python train.py --d_expert=64 --router_score="sigmoid" --vocab_size=8192 --batch_tokens=65536 --max_steps=6502
Below are experts of layer 2 (counted from 0) of a mixture-of-experts language model. Rows are named router (the router's row for the expert), gate (a neuron's input weights, with its number), up (a neuron's input weights, with its number) and show model dimensions 0-127. Each number is 128 + 32 x the weight over its row's rms, rounded and kept within 0 to 255. Numbers have three digits each.
After each expert's rows: "gets" lists some tokens that make up at least twice as much of what it gets as of all text. This comes from a sample of Wikipedia text that the model never trained on. Tokens count by the router's weight.

# expert 31
router:200137151109140199150098078174094164113151135075103145164123140113066122110153107151093137162123109169163142130098160142122068106145113139088154165102155090086199136139105146123126111039148163140042132101186104100152096154098125133114154137141153120135129090118209131124134078125152127116142194166124208106115143175116174099098127119079145132131124175148166150074129128129156128177130
gate7:138100184140121153127117159109092088115105170081122168143138116102203163134155099105123075098133110102087145070116131206184119169103131085103146153130126148086122087156157147158123134036120154152143103115187170144123076123078138092110115120104142162116163147120121138101069157111093109139078100104161101085171101159130110134241124154121148122094104133099141189093169156117149111177126
up7:135118094108148099132139184141113159115160114123158122208113123162120107119166149108117147110137108107098116071062179131134084124101129161163189198119132197117088166106057148117119118107151164164154203129145133154117124154129128171087135154072112116129108134203084142140104107163083185144104174113133140130105095094069162138121112144158192117138186114069087117126119072139127142172185
gate8:127161144104094140113064127101090169077166094059138121115118126100127163069156107117093153139107124116177162100217150124140153145087122156128129122163115148129213072105132127127123100086106132066090116184190137062127116124096132107127101156116166172128122168143131083140050090151201141127135158156112135088153133097035147104192137136115104146115147156129092160097103129121163140116126
up8:129131147047118070115168122157136150129126126133068113153146184132158086119088141113148119122148071097159119124122124118140072154105148178095107089094118123088128157149144149096148132167136122125192193138134158175187069125176182130170161130057128105067159140156089155096127134136113125099136150065125075126144093140159086141049102112186126178122139070130121193176121083133133140140145
gate9:142112094093123099078120145139077156085082118098154156124169130183137120069166147106171116139138135134107133118104093165186105151092152101133126175131174231107121143155100142090113118100191159158103093097124160137113148124100127140077107144133059155064153187128116064156071163149152122123176093157059136135112129115112187129099158123144119116146119175110080146175123161104177073158151
up9:141116121072155150141140152061068149148152102173135136076123176170116159118071124122145090101133107149104131138148100151109134156155112131172064063153082113139063144140141097100146076056178103127120131123091222149112176140095136118115118152176159091129120114121093180074134109120190095161154109171139164055178125153101149087095137108127168154118118100189131114151131105098112136149084
gate10:119119125141139122121118149122132110114137145148092146149097122132141173108115138150091095143108129169110153075091092103156170128143115100180091134096154132115116054148092158176095144097168128138154139144042142200107076082129101114139107099097126107105144075114121094092189103139124077124111157227141129098122120087062116195098163057131163199114142124200120100163159070141146111143100
up10:183059133104076115107086106116161123154131146125149119115120148117161108152166102125130122108136145136039147117109163189122105127116155068122135089151138115094176133125088147190140070087058160107109166169142150225111112138121102147114089099182113075195167131197106173124117187131150131121065059146142129154130162103151108164131147143121084112109105169122123155147166097128110151119093
gate11:128199172149091104110100149105122168161160117111122137134150130131146090139147091149191158075127080131062100117153087193100124160175128129110092136152165110109143177098079093208145100117076139077137137136175149116179120151092130150182122109096133107175172150133128113101170137127145109149179104114174097142079127089100164179182107111174099063101141172094104138097095143158182145156161
up11:110173130144114138210106119133123204094145241109063050171180113161081142163139155117096114179126120106085109162128123101155129161175149111149138155185140122102079078107166156162153186103098150156117139102148079124163128122095138130090124096074094129080134162184127112130115147137192099164092150125166132129079130123097120129166120153168096109102098134131129166132101114091143167107132
gate12:152124142136131161123092130118130088114198150104114146156147137136159152163151165101155082129136141132106133135106086170184091150126180056126165145117070145137199089132088161124121077084203098092116127148103106100109129122102107134130184084160109114155102142147150075084122183081147100169085108108117184099133139091086166078125137183083122179159166125117156122145046124150141148195166
up12:122105133110132157147138146178089065095075090148153152156112106144155078124101094127134127134098144056141188204173112073106098115076146074124177159133158152098201180148121108153103052114138122109174119088126171107102148162179094148165099091119133075109121045122117163112157090180150105110132138160121126118144147138107107082121155094174137130174129126080122132150146144125140098146202
gets: "was ", "is ", "ed ", "were ", "had ", "are "

# expert 16
router:188132165092163148147086143117072155098143164076132106174103158096184052086163155116107120131127148168144140145082134130166117120149155145128151156134151119126148130125111076095181139130089154109081164161174128171135126109139123095113150140126113137177168104120176090127131128142109148096124153138173185102156164204098220101096142158070153121079114179192198154122143111101143182161116
gate5:151163115107091063106130169120109137115168170096157163104127106167115052148150103182166132113184135112129153115064088156200126145109102102108138098185195131199144118069142157060134103106118139161118151149134110125132141130157113124129149080149084146112187095101196146102156148103144142129062123151112161150148166107138139164098169099083168094061153062169122135136146120140112107175127
up5:156142140036125092151084134179062191104112124099151090096143179125116126103142154123150119160173109125149122135138063080124125086119100161113065104204137123175079114076145159130144115061160173145075130148156185137113150134166155108150140176104122161110088168132132137158117110145123120094108084174121089125105121157073203117157135110090121176099156128089124114135081113077143145123073
gate6:099154099172161130126141124143164107154109124097079179084145149152177159077150121109103111157121080063152156095070129176164146116094142098147089191157104106111174152131106155174084142139161101144136190204143179117054073157121130119082105135123149151103178135113141128166107149101143139171133183172161117175142122107096112125141172099113152201188154148116118105137164120129126126188071
up6:133098091065142138107128115159099174111124086160150139146154098176200144083136154133115089149121139069100170055179178126089130163154061106136111140178126087085141123102101143126152089179120134100161118123100115134105086102145146149102091102158133122199120071144094139140134181110135116145208137115145117110153200118103094133164169149097136131096135090139165142141093093033104099101163
gate7:151105080160145065127098151178112087117198125149143114125088163077135126141132157089081138148130145212118129110181159103126093194140098084082132119153134116164137113099153106178156085114163155152126102173129122160147126123139193121100120111167098067139100096174093147134158137089098164097137162138104215130136145200075097152183152103138123128107200130154114122121176104063134128127136
up7:118123205153145137091170108076182105133088143147099112096130142111205141096158150075112173152156163117105110114130132105158101100196114188125119144146221145056123137099125119106106101167140129100098110083144093171082182149108105151123153110129204122113164140130083125155110075111091124134094108138089157060136191099118123098094102110142190144126129174136098091108148136174148169110146
gate8:214129138116136148121037134178159117127106083142180099090137144114161102165149119087117116155134147155220116166098138080109127074135140173124172155136180095125122167121118109112158123152140144156159110070111108147125157157128133128166154113098103113072174064101165154094139098083066132059095064105152091117155114157141156145051144135118112134096137102150203149134098125124112153103130
up8:100136119160109080102120184099092114183156095178138118124181163079122152115117184105113067124115108128050130088140102167142067091162099094190134144152164082099138111081112120144084127160093145109165191143140126111086121138145109124146062146150140102112129138075148082122158069119113142131073125164158079207167158102070132137134146166104117151136112155112132078101169104162140155160181
gate9:166110061145207084080152197127098154120140133105131176105127116155235140192139109118156074079106107173134103165102138138133139079157099137134139131113137105103125117108146122088126132125132129108104075125141140113058164212123134113090084172095145122135153086120106136169190144078101106157056171149081146124155116191127107126136156115118172143081125163120144169180112122101114123132138
up9:081102164110120145144079121123170141135182155142119121168140109108074118175181145099176135155101116079126157128162143127125125105192125140120072120087078128146161097205160117089140128110117090152124129108084089147155088063134115161141121080185182101208066142133124161153124133133121156124132156143132130143116149131157057131129046143147133119127076137098112094104179096160054165131063
gate10:123147186141066123124096030144129106139146138127158090171155124131136114065143130138098121146048132110115113131157132142142116084139135088146100120140109155140162190030114141152108090134099177115041132180124186120138092158096099116161096158113106112125140161091177101095063049143113128174137175136112065131107149158115081147117128151092168132129098125124142132162144139149093135129065
up10:099159197135159180151124163124153130196143081113082086155126134107083117142089130102140077096136126173131089075151124187138123157187101141114087087134103163093116119149138083097146118168093168105150179125082148171152163149133143117128112143108132108153145133136172089164067104192132179095074112154136112171166147180089158157131129160050111124084186136130150147074080086146096121147104
gets: "ing ", "ation ", "tion ", "es ", "ed ", "ers "

# expert 17
router:197120138133137230126113100153113143158141141159156127116076170130139148108113120158188088124116131143139127170087143116131135160051122156087177146077185158139079146111123117124139079126151080148055166153123148132139119169124140162081099117143140124180124091095154103151116106105114143098182113052150166120144117185058129151094082130116142144141079169151192160100187163120154156151096
gate7:132160127099199108140079152099171109139136159075101116095100048086063121149127119155167139150133140137178154168140169166148120136168196148160131155121155177141149091088135112158097118148195115181111170123160131176116128132156152127118168111179107164150112129136121114165141109200231150116216158154125136057129132173142104115148122116125118138130111149100147125110131122129186152065113
up7:158018129164092148119066116190083124132101146158102088176119090053123133155168156099117153123113128146144073112093084170080155143189115087138124058108090095193122088067126142108109086153125134146164129084071071157131142094128096095132119126146135104173176150101179113133126114070102111093102103097146136128130126097121105111110119134170134107108194112149134172117146129127116088146162
gate8:184148087076110114191132117123068114104102106169126152122152142173161115190111174079141126119095144229088105079049146110124102154151136101147075137096117078128165183130123090061142125138190090163158127130129121129139139109159146124129110052110158098104144122084207129183147137110154080108120083147149116115111135134144089113133139178093085078156119167109147132109160102150156125130146
up8:097077119114193099132160162176099115177120159079139142111107163092156103143132136097156165099082118169115160054134169113116075083127163128100097158123092094171158149200156069092148140080112127083081137113099156123174119131116111114126105137086125122129111122111052130104087109139124178158136127080069104125075144148136119133104141162081082206091112076106104047148135099140096127142116
gate9:147131099181159155179150127059078127090160144099091157156042120103053076065140116169130179137127154129155118162190175104093160118107120145117135143079136131137137068157044127092174143124084113182091119128165136123124090182115108107123101155093110167140090175177096106134197139081140164111140155120110165092167104153077101124132121137137139158152134180115146129125125124089140107096127
up9:136140142111091062104119175178137132119156150126085096095123144169157162138156082122100089115143122178163128167127131178202082097126123117067113130156098180145139108080144107127066176146131106118116175101189166121062099133162174156160127100162196150125155176147123152135115130092180147152191180165159103109156139125098199137176110104120087109095058130124131110122115135166091155161103
gate10:086115170151135146136107078129055128220158123133124091137088152132106182100181100133169099060101152117126120156136126055101131107126132148087108128098142127093108176108055116107149092173164125116083136129168101092166124107144101086168054078125100165150131179108087139114104110107119117149159135097154151087130081093115129166125139095143167181077116107135168133122150139085085211142147
up10:078147212127132112127146136164153131171134178172143092134118078099161158122089127147140189148091092087097173132104097129093139135149139134170183172106141135172198168115131157120066147196103099157119154146130107130143099103145148125118152161085141076178085173138127196129111068136097143124131142151139187158076177149157115112074094149091140161106167153145154151148206136153167146143096
gate11:115158145133137132127109143157185169115107136145170045137108095139102087141140163172129128143139135115155102152101112112094159110169143150139128139135124160106097130134156136092125061154155118094078111155169142126195090165127126138150093133136174133147134172121189104077156064085082160136125149166048126126113098066064144113075128185172146148136132131065156066109158116229133155161113
up11:146161148110101138081145126129109078116151158150111139090091132101151158145190118123085129108133145191153154061127098138041152150092140043130146144094120118189145110133150071169140149082138151124082130110118159166155142135170125083158143132073146131089174142109151102142124108096148114151094166173029158104147119171132116137197091098168089111169155120101066132137154107192098114128153
gate12:088090129133100142141079235171133088075136128170117073152089151147175104169134140130119095186124138169083146108083182145096050123161102083103156196122092145137100123162116142089147106154123178147135069097145095163105147127128124161156121080138132127082140152120105107112121131095065172179082160160144115098120128141148094112121167162140172138114139110080171086111130084131075169118155
up12:074147141125169132113120174120131125108083171117082114157094135129110136077142122134083149045117144092119091122174117129113116128150090164149091105097115069153121086129107069103110128104136068059135111104079113158128173096148149134128147081200025128133161124157093174115080071142136161132110145110131095127081119087108070164146078122174167092110143108134187187101130159096106104124127
gets: "er ", "o ", "e ", "i ", "en ", "y "

# expert 1
router:155180208121141242098115150131137105131211171124137096187134138103135122104119127102114070151108129108121119139115174102105155131074093127107074118078180125087131132122123131163180117125138053147090101117121145160182090173074174140087174103120172155128072084116136104197140140175111133124118108082161137118096114116106076142101088125114130095119093103151141154164119089139158134159130
gate2:120178178127181135109117097191173096101088100157107100169153112154171077115118108163147129127097173098146157126104137108100089151112141151097162091151181140074107157129104113116137130119112096123123134102116143106151071109091164151092149054132169169128159079187151077154159093115125117125072137135130128129144106071165083126109157067173189159104207139133112169186089090125160142172179
up2:103118091196145114104157147067094109132069118137139143083143139102099092143149182069101130056109161109164138123116150111080136179145120142117158193136136123149127116135123150151130079175085151118129081144111094123095064164155107091117176225132144119102139143099088213152117156133152151106146105182115116111152133150163107134105123126179093129158127182075126144158177173203111107101098
gate3:138177104164112194164119137103091148142147100103151157144173151110178091128098138190158124133155129149137136110100098124082126108103164149128123095143174059064117097126114116111110114144129048148071078071098092061136098115107133137123161147146199110095147083184122110215169108138126146182060116062115078111111119131097167162169091121134143140093102119185141158120121157139117153138123
up3:155134150117145108151146119136095083167094141068066103095139115130180114193167128124173078121100173095172109138097175119118137192136127119150136112076152146150085148165190186155167181097090126081158132111168105197140165124111109143167070154083114126128134137123083102161130174115106141173079096116090116136134184149160098157086114148104164140138175107114190131199150131161130103168092
gate4:086196106105128143123169137155099133084119169161211128112124123114085085141078141095141121148111161108148115094142122092150129156125109139106083115142114188100098077148074058146113170155094105161091098080143105140157171127101126095129125192132092139118092144148140142250165225104110106098136162194128136109116150122141140110083136129084175139157146125133086137157165111157168116134119
up4:147137185075202181117173146164153154171097193123122107142142096164090161170118130124118116116087117082143118177161125139168136111090129188160110130164107136104140132155124054087184101149128116131156103098110159092214144097171150111064123136193156144098068158093136172142150161151140128080178113148156142099113172127110116090120083127165165123156102150120122124184145108178165168109143
gate5:144157213107104195133107152101122149106114147164116168173153139075087153110146124111175141097103124161143160097106157159090179160093128028123109124149129155150090147144113126115129173123123114084080094115138146135164058107100136146155090093104171123119109154124158077118120175132224132129171083112102084100175148083089117142146068134126098078120159107126117121170128178116147170087174
up5:118147140111118191127093161143235136139073187101038144127095121102059140182166185097121118122127109168165121160138153161042100149079153150169132183109138158143070135103098119198132145121155142127181101132123138124165194091152108163138063137119090144132101127112131120100144158077110101123121142176133154142162074091100099110144102151145114111137134153111143090142128108078123141134126
gate6:109132154147086116107137117126119068142090073158135130078144131165132110203125126190132170135140113119112078075105098104146108123114112151151126194118103170136137107114096126167153124131094154105140065157113094142121047181130121121122168159155106087096158127114121157177122114131117164060145131168173167076108158118053144084115051124115108161134119118108123104138069216133107106205100
up6:109147072132176135127118098069122183150183158044108157163148164138141173095137142078120112144141098158114137129108137147120116168141111152108157159156163122156132190129132162134180139174189180121098139116084132101120151107160134099162141144130150199190168161108081150187133098101156124170126134133130109167077081220143148085172164131143115131167115113156111094096192178171134148116153
gate7:150112110137121146169109123082088140121198143129134175097104090145128111149079154129132111107173148085118092218118143133138136113110163142086122153146110090155131163100127083140070159107083099124105135134115096103178132108055131113152129150092133129152093158186152024159111163137110128079063159048116124119109113127173136102128162065123164079103163138174099168130119156078073126125173
up7:167138092148118141117117116091135154111202135176129158142103112147135173154135122180129173079155087135138142151130103083112157109096042138146148152150137057157112194072054066165145162113092168086135156117128138173136116124142133095153150193117145094093109085148130128156103168080165109111123108106149144175065179124183145092142179092151120072163117135155097097161093119116095155171132
gets: "(", "s", "S", "B", "H", "F"

# expert 18
router:124080096147147134118125075163095040139151148169123111133138178163117157113180148105073102133119152144183149177100123147120192136126117169093147171122192140159118123132157153135129079092141146074087125157196122082087119196129085115061102120166167148111088084120126127131119100126163148090167113155140138137094137110136097126110090152069137137130131174150195104159172111157174144215127
gate2:160136052074139156094083163106147108073083113136148145160119105150105127150177079116173150152138114131151116230147149157138162156180144116134135169161117100129124110115153092114098104128170115120127096114179113118117159117133083132136132136150151133163127086146155138106143104072193158129169139095127134127207178120115197104203161084133157110153102175125058116114102174131149188150193
up2:110147088101149137127129132109111065148109125158079130113159147210155171107188118116131160126149176168144049167145131128119107102114237163158127070107114096156113139126160155115089134113157144134153154154136140110163092089166126161089136109166172147088117184105124164083103120095113123135106068095087108098152108154107132150162123095157120055154175192158109147167161081129101148189152
gate3:083156158136187077067183170117105108114112133144115161122139142112136179131132121102159109115150181076120151162118184175134119142130094134111108094116117197085092197107150146092076127067152118181108120125154199152092116191127130130133160132135099164094110088188098146131094097097125101106104141223109108115159118110122189089134138121135146114137192116166089184184143101139086129140130
up3:103090134158191089151154112113166144064118164154066144087080121149145146200124093081136095066137113096091157212109138059147103151104116078143142178099189115071121076134159108084121121084124122138146183111164089131070149075154120152142155164110110143165126108185122116111142147144084125118076105132143142130147168122129095093098140121103088111136141115161154142161190154103116186107145
gate4:129142122147090127150129143072067067089114078183146107086089157139149186108153141058124150097122103153160106151121091093178135139149174127131157116121132046123162102069104088131124088155139150102112105091118177147052174142098134142137124148129195086129092073146167150161119101135164182091164113091153153110171112146090098132124183133088122118142144141153127056085163091188113142115129
up4:107123148084086087147105130101124156084199137149097097157146123148150149144123087075148137111128159161148161216153050125170121131111071143184106138147109076060131119060081128151081124142150139169121167088190179150203144165146131127136130153130102149102140145158095130133076173086080132106079143113163117112108138119110100144106118068078124177139139105130071110108187122147137100133142
gate5:129140129135207171091145132149152167110156178176116094079193085159136138104082135070056116105119112104139124125073169053143137136151113088137192112177127139140118127122108097177146114116081165075163141089132089074084132067170162118070094137163133126140153074125138128117194127137107109097193101123133121159131092072163101153099143120158140163103118119079127123071135171143115130108127
up5:067127143112108137143129142129092119213088120125124099153168163176169127062106124141139160110145098129184116080098118089151135144132084105150067142152127110139182102088154103096186141092132130121202172126141115167080103144059151153146071098090127103146130159126121112201136150093122147149171126077131139096191143120074154159122129115061121118156089083157100119098129192096141103065128
gate6:134142114144065134116120164155118139144132148106063113134184139121122106153191127123117152127126120099120157095130119121116152120142145185132161168145160111074175088113172064147122142087111146100102209115166128055087158128094172148145134146112168115123044119123172179142113124142170129135131127167110122072100145061071127088111201096208119134110122135152183123129137185113084071169127
up6:172106110104127152167104053112094118182077133100130136155095144118105106137134105102131131138106122144156137172106143110088159126115110159154148161094082172120110186107125115130149097154106149110137195127139213162114141113098157032162099086056088075185123065095199103086161124139068093124131142089111170119150138137133123147191181154142147120150075131106104086102138129137085114139095
gate7:112177164154166139125185106185089128096138186153150081098133076112157161088180174158126123186100126117059115162142102115107130119138122135142184178166165174158090184115160167139154107137109152098086154137151141140147134165142087099114085095164093127135148080132155124120106100144095157177128142182096162122127113133192088104176153174099158137121117180091124141092137123159155158221179
up7:121145119149072191173197089106157116084116106128128096094096128139128131163131144146121132119176122120160088103069126155163093083128182144127149112090139146127111127177145134124212058136091091144152140151098151181140129118134141117114099166189146116072151117133090143117129146086078107082052126171200125138152075120156084083137127107164111162126157102151130065158091105131110039137113
gets: "a ", "an ", "his ", "the ", "first ", "as "

# expert 21
router:183159140133136143080103114205056165108193139149161122121105139101139121089138125125143108156112100128139138155086189137110164178043083125101141089103154149118118142148114148136135104110139075157078163132097139169115133126109165162055122106133187120169126111090128107119113137149121172143186108053195147062162076139121093149107138090082074156099095105137163142152172162107148152169129
gate8:145122123121117134127101083088074135136117123104141087142108152121102096137114115153169122083131131132148118126134183148113148127206095082128103077158125134116131137129133130062133094040139147205083088121118100198130125095121157141144071160114169216119122166124145138170152109089118143139155086110152111141131098156128140066157146133085196202170141098092143122170119090064184134149196
up8:160174108117111110104117085106129153117091142160036132121100117111117161124140158069075158140131108166135101171162149156108102111202150129112096180190118087114149126137093122123161114139064075137088128137117130145099135185197074109128198088097140140168178038111144159094065146147135116156121154150139109108113104092090141118178139111168129089124126147108151178110082094112157151095078
gate9:195140157150095115074117139128099121060137130145193162109081110087170098100194139103148114128092111056152114143086158139122137104131139114083130163082147129131092060177112178122144121125114103207097108155118143146177097139086145077127081157149128130105145134177153092187167178111127104130102089207128120130142135128134128169147174149128032089162142122157102092152081142143126113111131
up9:135111048164151093142102153125117154096113149117128103131133131096097113133099122165162138186172133140116128128153131048149157137143125142159108075097157150101186145146195107072079164060114101162201125106135068160172102122091140125142128121196120067110132158153167126149137084087138167120135109111128112112149116153139097113157199079106150148168168158215160184133148168104118085144108
gate10:086124109133069133117081121161079085137139094146131098195155176078120110120132136106061116152133083092109114118130215167143126101123113096165119124101098103089157147145110148114089151126175153116107167152122143115101131115099137124084161174097138157171142146125101086080134116074157176151158177199109180128180087124150105161121140174062191084129133115114102164099186172085178095107113
up10:040173135142150114183169154145068115154194078119127143132148158133138096164130109190143091136139119141113118168112165098146149137146089137125127116159103137103123113197110141132109094137109089119153151179123069141109091101122145150070091159173126108147148073154119117185130198121096087206121148124128148107130071188105084096133196160124093182146126106081114109155138137140116120205170
gate11:136155115147111103138088172167158139085143147113188160082093117094119136153123161090158101111130114146142084129099149112126119117107178133110140114104127151153101145146072145148172157146131154160137196060086117098118096135110150151124158123161105088126118103132119142136170144064062093048104039061197123085102160127120149158107101123120105100097072136128204177113128192153148118190163
up11:075080129099175149150177117114114114147160148154169110183089130120151103093115090176185125127132102139084109107129141098150151108149115099173073151160080083069162053096140117142140124083137102163121107229147095115119106111196119099113093112152086078129076083169083111120101138164164115149174205177134136135104146149114072145137158166114116107132111159138105083126102103139078144122102
gate12:137163097072162156174143123090201155114100125135184168144128177145137166147110053142149147181129111141121127134156114126171130128180137135129151129138091091091099098207126123121199060052136113150127120190139113115106141129126148133083102068137167127142070107168098134134175159143079112111128131104166115096131083123077058083137126078136105142131195130110148141136110176086166167139161
up12:114160098116088103135123208068126146120127125129144111131108078106109070052094136112147145093197106180098141108127128084079094103168138101102133185070146147095136037206096165103090138096115136143102100123160088143127100123115121101093198183109095133152104161162145090177120127108134130162139098112139162104159159106107171130119111169173131148147147100137161139203153114167140079138143
gate13:189169128160131154082075137109102054094125121077158111137105142104118117112155102115121105092112179137118065128115122081046061122110164161173192134142159158153125118088169140134103147197089088132054129104139160121088146139087087168147135064151152156111148138126147118096107104113121141112149093082138145158109133095135068116149090166190096104140095129122101147177140133110141204086155
up13:112145182174127167165132120179140138140138171181157083164166164120156093165180115203045124128142154152137132157117163154161077132102177095180097113171140159086105078150154090126089136093125129171122159096086183134094125109116129089148129141139135119141167136171148133153176099115185103138100109100090129136115087083140192081107119089092108202117125076170079061138143131130118130119129
gets: "(", " ", "o ", "i ", "N ", "C "

# expert 20
router:128148132111118153088125127110104141109214155124140115131096123171126141099163170086171119143115091142163093198078128156108185121101116108117117112124158121173151181161114137104134116083060097150047168122130168077155117148120148085069168100199156138148131098087130159162132143151126138161145129108144141149121192111129125087104135080084127180077097104197167130138167168087126128168051
gate11:129088127122133133171162077142103139125189075135155131139119161101153135081172121097094100159133133103200122117096136167120126144146110104137139158128106182124139185110117107173117123117157142146115165134115186073058161185164158109099113190078070162154136108082091158124162105161108174145160152115182036103154105090120174126163118087117151089174134176070123149134167160137139154069140
up11:167200101133116122174215196160076152159105177102116167145074174164094140122124136135154147161106079129118195094120135126151128108105080143137096090123117138148096130171120144125148151134093099143141123109185059150099097153090146088062112075190131109107140123071105174147136073134110101143134094164100121130163139107126060151113155138142172140107104126095107064139164161172105156163101
gate12:152142155098129154124099115101167109106099080075126129102168112159187110133097143159156140119143129125112145196117100156112160133124067143155119102131165090179100171132101138157118106145126061127120095134162131051151100142211144075086179075136124099110136072155094159100063115181135094142087136068157124157111181131086088097073144134142138159198106093078105137104132175120145176135112
up12:070100086128153160105107170132137139089092168102194121156088069150104142096110121069073161177111140107117109120134113131190138085110053119138096139115118099141120146060116116120114150102154180089172142083131176138193124132129099151187100178142149133093082146078124068178131171084093106073148178125139169114123077100122136178105138154127161111155105173144091149161102135132105136083099
gate13:175103165135110141149095145097129138087120121152127085149152089145133137103161147143110132118161156114094149208106124129136143153171180133072165149138104077084110135132064076056155123113109127134175129110178113161140113084097121124157161160096147174064125097172164142094147157111092136074094091065163171158168128158079148145078196130096158142123109128187089143151148118140036118153096
up13:094158170138120149145194141160099121148080156155109164117106147118131108122156158153097115140139141190122133136144196125160088153151143172133049140086172126138144158098133095082155150101177161133110107189141142149113138106094162122158072082135039150165139117127132191114126112143114073117136064138161118078053108113159130144155076107160120117161097121110208105072060104158099142143140
gate14:148119103175099089151121134104166150142108108137083219128095058110131126115167116160100129062129178139064103120081100139153134089145106164076184133124125125078135142116152117109141120157056133103088157112137148136134132132101112152128070087175087166181130057132154163177079085147136079156127167052117122129119117097068153165129104084162119102074146127110119068148143148122120161117164
up14:085124149122095117162094149121103116237113122105099140137131127136119120101089179156144119156103174123049109124141066155112084104164108169127088143121191146164104096123125157120130075109152128133098151132142181108101144137088173148171095164066094129086080114106102153071125127135105120150137118109182090080051131041159127155124105074185144115121100134120134111153196152093133162137110
gate15:117127140151091145139130184122169122159109129125098124183130142170192100099085157118115101059132122119117110127079084126090195195084082088112117164177163161146107139080106095163133169130070113111172147142122212162170101060195158126164195145118175142140109100078172109137131129124110157100089149136102160100166101177146108130121125126118135116105151152120127139100078114127152126122212
up15:143157110130112103122086146149098141147192160149096114089217089087098145106126169156100089081106132191111153137103158130086141086142118070121145116091130095167131094200134234127122111136165108125077099091119099113138112124122086158136144129145095145122130090140105142163142101153134070158142187119055133170089135035063169117176141103073109116116151128131118137144134102106150096118127
gate16:112079131139161127070128152124195154170109189153062114166072074105107096119138083130129114132143144128128147111101124160108098148129100071149153150116115212131092134099141089135107138125126156096079140143050152072162103138126138139080137164086092148119058121130128092138146154081048100160178146164133165113172170132133122158147092103166111101139135202142112111113108150074079169148169
up16:110092192113116083164113164142150119104166110135141150195151099155154132135150082117140147182068126163160113144117185143161154093152127112068160159161104092125088106171178128122092195142143142081116125119156104089108177116173145100132152122080083154128137111143109181179173176209135103100091109162130110144113123119169114130134132128151124150081079183139117189165166041094087118119121
gets: " ", "0 ", "1 ", "2 ", "3 ", "5 "

# expert 29
router:120069143091142249060121075144122130116160186139158022204150130124111136106131116141161114158119170138106108148100116189127136135090115179111156104101118109159126225140149132165136151123114151164106139102133105160137099162123071120099079107108099080100139095071142152144177102107145111123120116105112139133137141133066153178106123082103116136135085149140163165163114129106166108136145
gate3:098177117098134115155134158134091137146101151141097189161107183089085095137108102126111107129171157143105141126161142154149136152081100086126105151180128163152121098141062072175160150111160113167097125048146131114191085102105112133167105102168116145151092159086073099115116093106083160063101089139100135083043108113106193179096130127133119130052099100114172114105149161150107116123167
up3:086110149092093174116101137134111110113115153119103082090147068118139116064095141145165091084053110144107083092128135112100113057139156142099134099124088145078146158121151155121163117092140184161126185130122092108119100063154145094137129163069137118165206180159163072117087178175151090107158169084109173148100147125149100141103177137156122193149107122159131102147091118098163130183128
gate4:143102138129132143130159157167090110123158129140119082125160093080079150148184096135070126149177090139124113045087102179169136141162138131160149052174121093102158118148156122126138160086057142139107143101151149127086118109133099089129109119124132098161193063160132142128140123081102099122101095199152065148126129084147106141149192099094130161099140156087134198121083099110114056151093
up4:136111103137116160142167156163098120143131113137149128078094134131152148112108100114097117151084139186155134127161099143096098064138164099123112134119072124138097120147153119093103109120100126134117142189125105110133090154171127255178141112117133116073118173079124069204115112138099105079155099161170131117087148160145181163185172142154136119151220169110114143173171137127101070151095
gate5:098105116105173105102045167163161098127174119126170112144124068081096149096154106104125038147099165125137036091095096120121138120115168076130115155099120114182133091124130125187115168113133137173136130153159115107113085104153110088061160138103096134092080156161102167128147140180155095141062094153120141105097154140092148174111142190059124125108153168146104121139146083098127119084132
up5:167140158129158130097093131100144118112131137163121160130128118111117087107145094116146130071111154093105082126126106144134126113075115087119148128143097183099127241106117171173197119104075155138120144121082078155113181150113163130169128124122171185053098097155167116208196103157104140126090074125134119168119111113123107126107078159077189088120144073135157135149182170126123159087133
gate6:147106127184136183102067170161169178102124097090092105146086149140136158126163121092132184081195093069227170070168080137137113135102159106121139098128150102114112131093127156163188154121122100097152140107126085148129158113167130159128124114112123154101129159196138176159133123088116097114106091064143144154176081141138166153098068183179147152141144097170171128109110152112113119120098
up6:173148174153136131105130095114143127179143089122103114195138133133063148178178134118181171137111093121183144159193128147175174138139158140113147115082121172168144130107141126165174116193112106092033099145076079124152053155165154135140110173102119132066130127069122151132159125143091142118116142167107184129133121132032101138117116169195150153138130136130126113140134145153133119113184
gate7:137127123155095176115086032101150126102093114136138065113149085127114126134117104144119107145117178111114112129134115121151142089055102113091160129148067186125119147148085143148171071100097200094129134164131084131157087102126157148131067132173122114084122096150139124145215109123127127128123157133051096212116136116124118149087100064127109112117114128112123087230121159125155164153143
up7:168130085107142176172081149137147163111141152151103115134134129209148130147164157138144162067178148110085155039125101071111137163169188157117180093143106105039109099119080115149137177141175131144148115128141108120168149101142070122112134048127156085136152136179148092097138160116101147133137105033185155114122117088129122126077069132123144084150125166139118122109117112141154131130110
gate8:111159177153117053121101152128123134151178088159127109120148136078125097133172174081156070113159132101169140108086114125099150106137058121158098121090129146124073155119094090118060167136112191106194104100118163107157135130182188147124144113097149101092118137048095097131188085126141177130136142101135130192135174132131120198144155124109100130110130173184169085066139110145122117160120
up8:132148132124105093146134152133109080154150086118110148171138128176112121158161118130158172106143176151049187119130072186116142107089159175119187119073106113164093182047133155142107157103103134158114132067132163138170126154123103149070101140075157156133133143126065170124134137144163112116112156172089149133152162058134112130127179121156164126117168108099138140159115151146124083152241
gets: "a", "y", "an", "k", "al", "ar"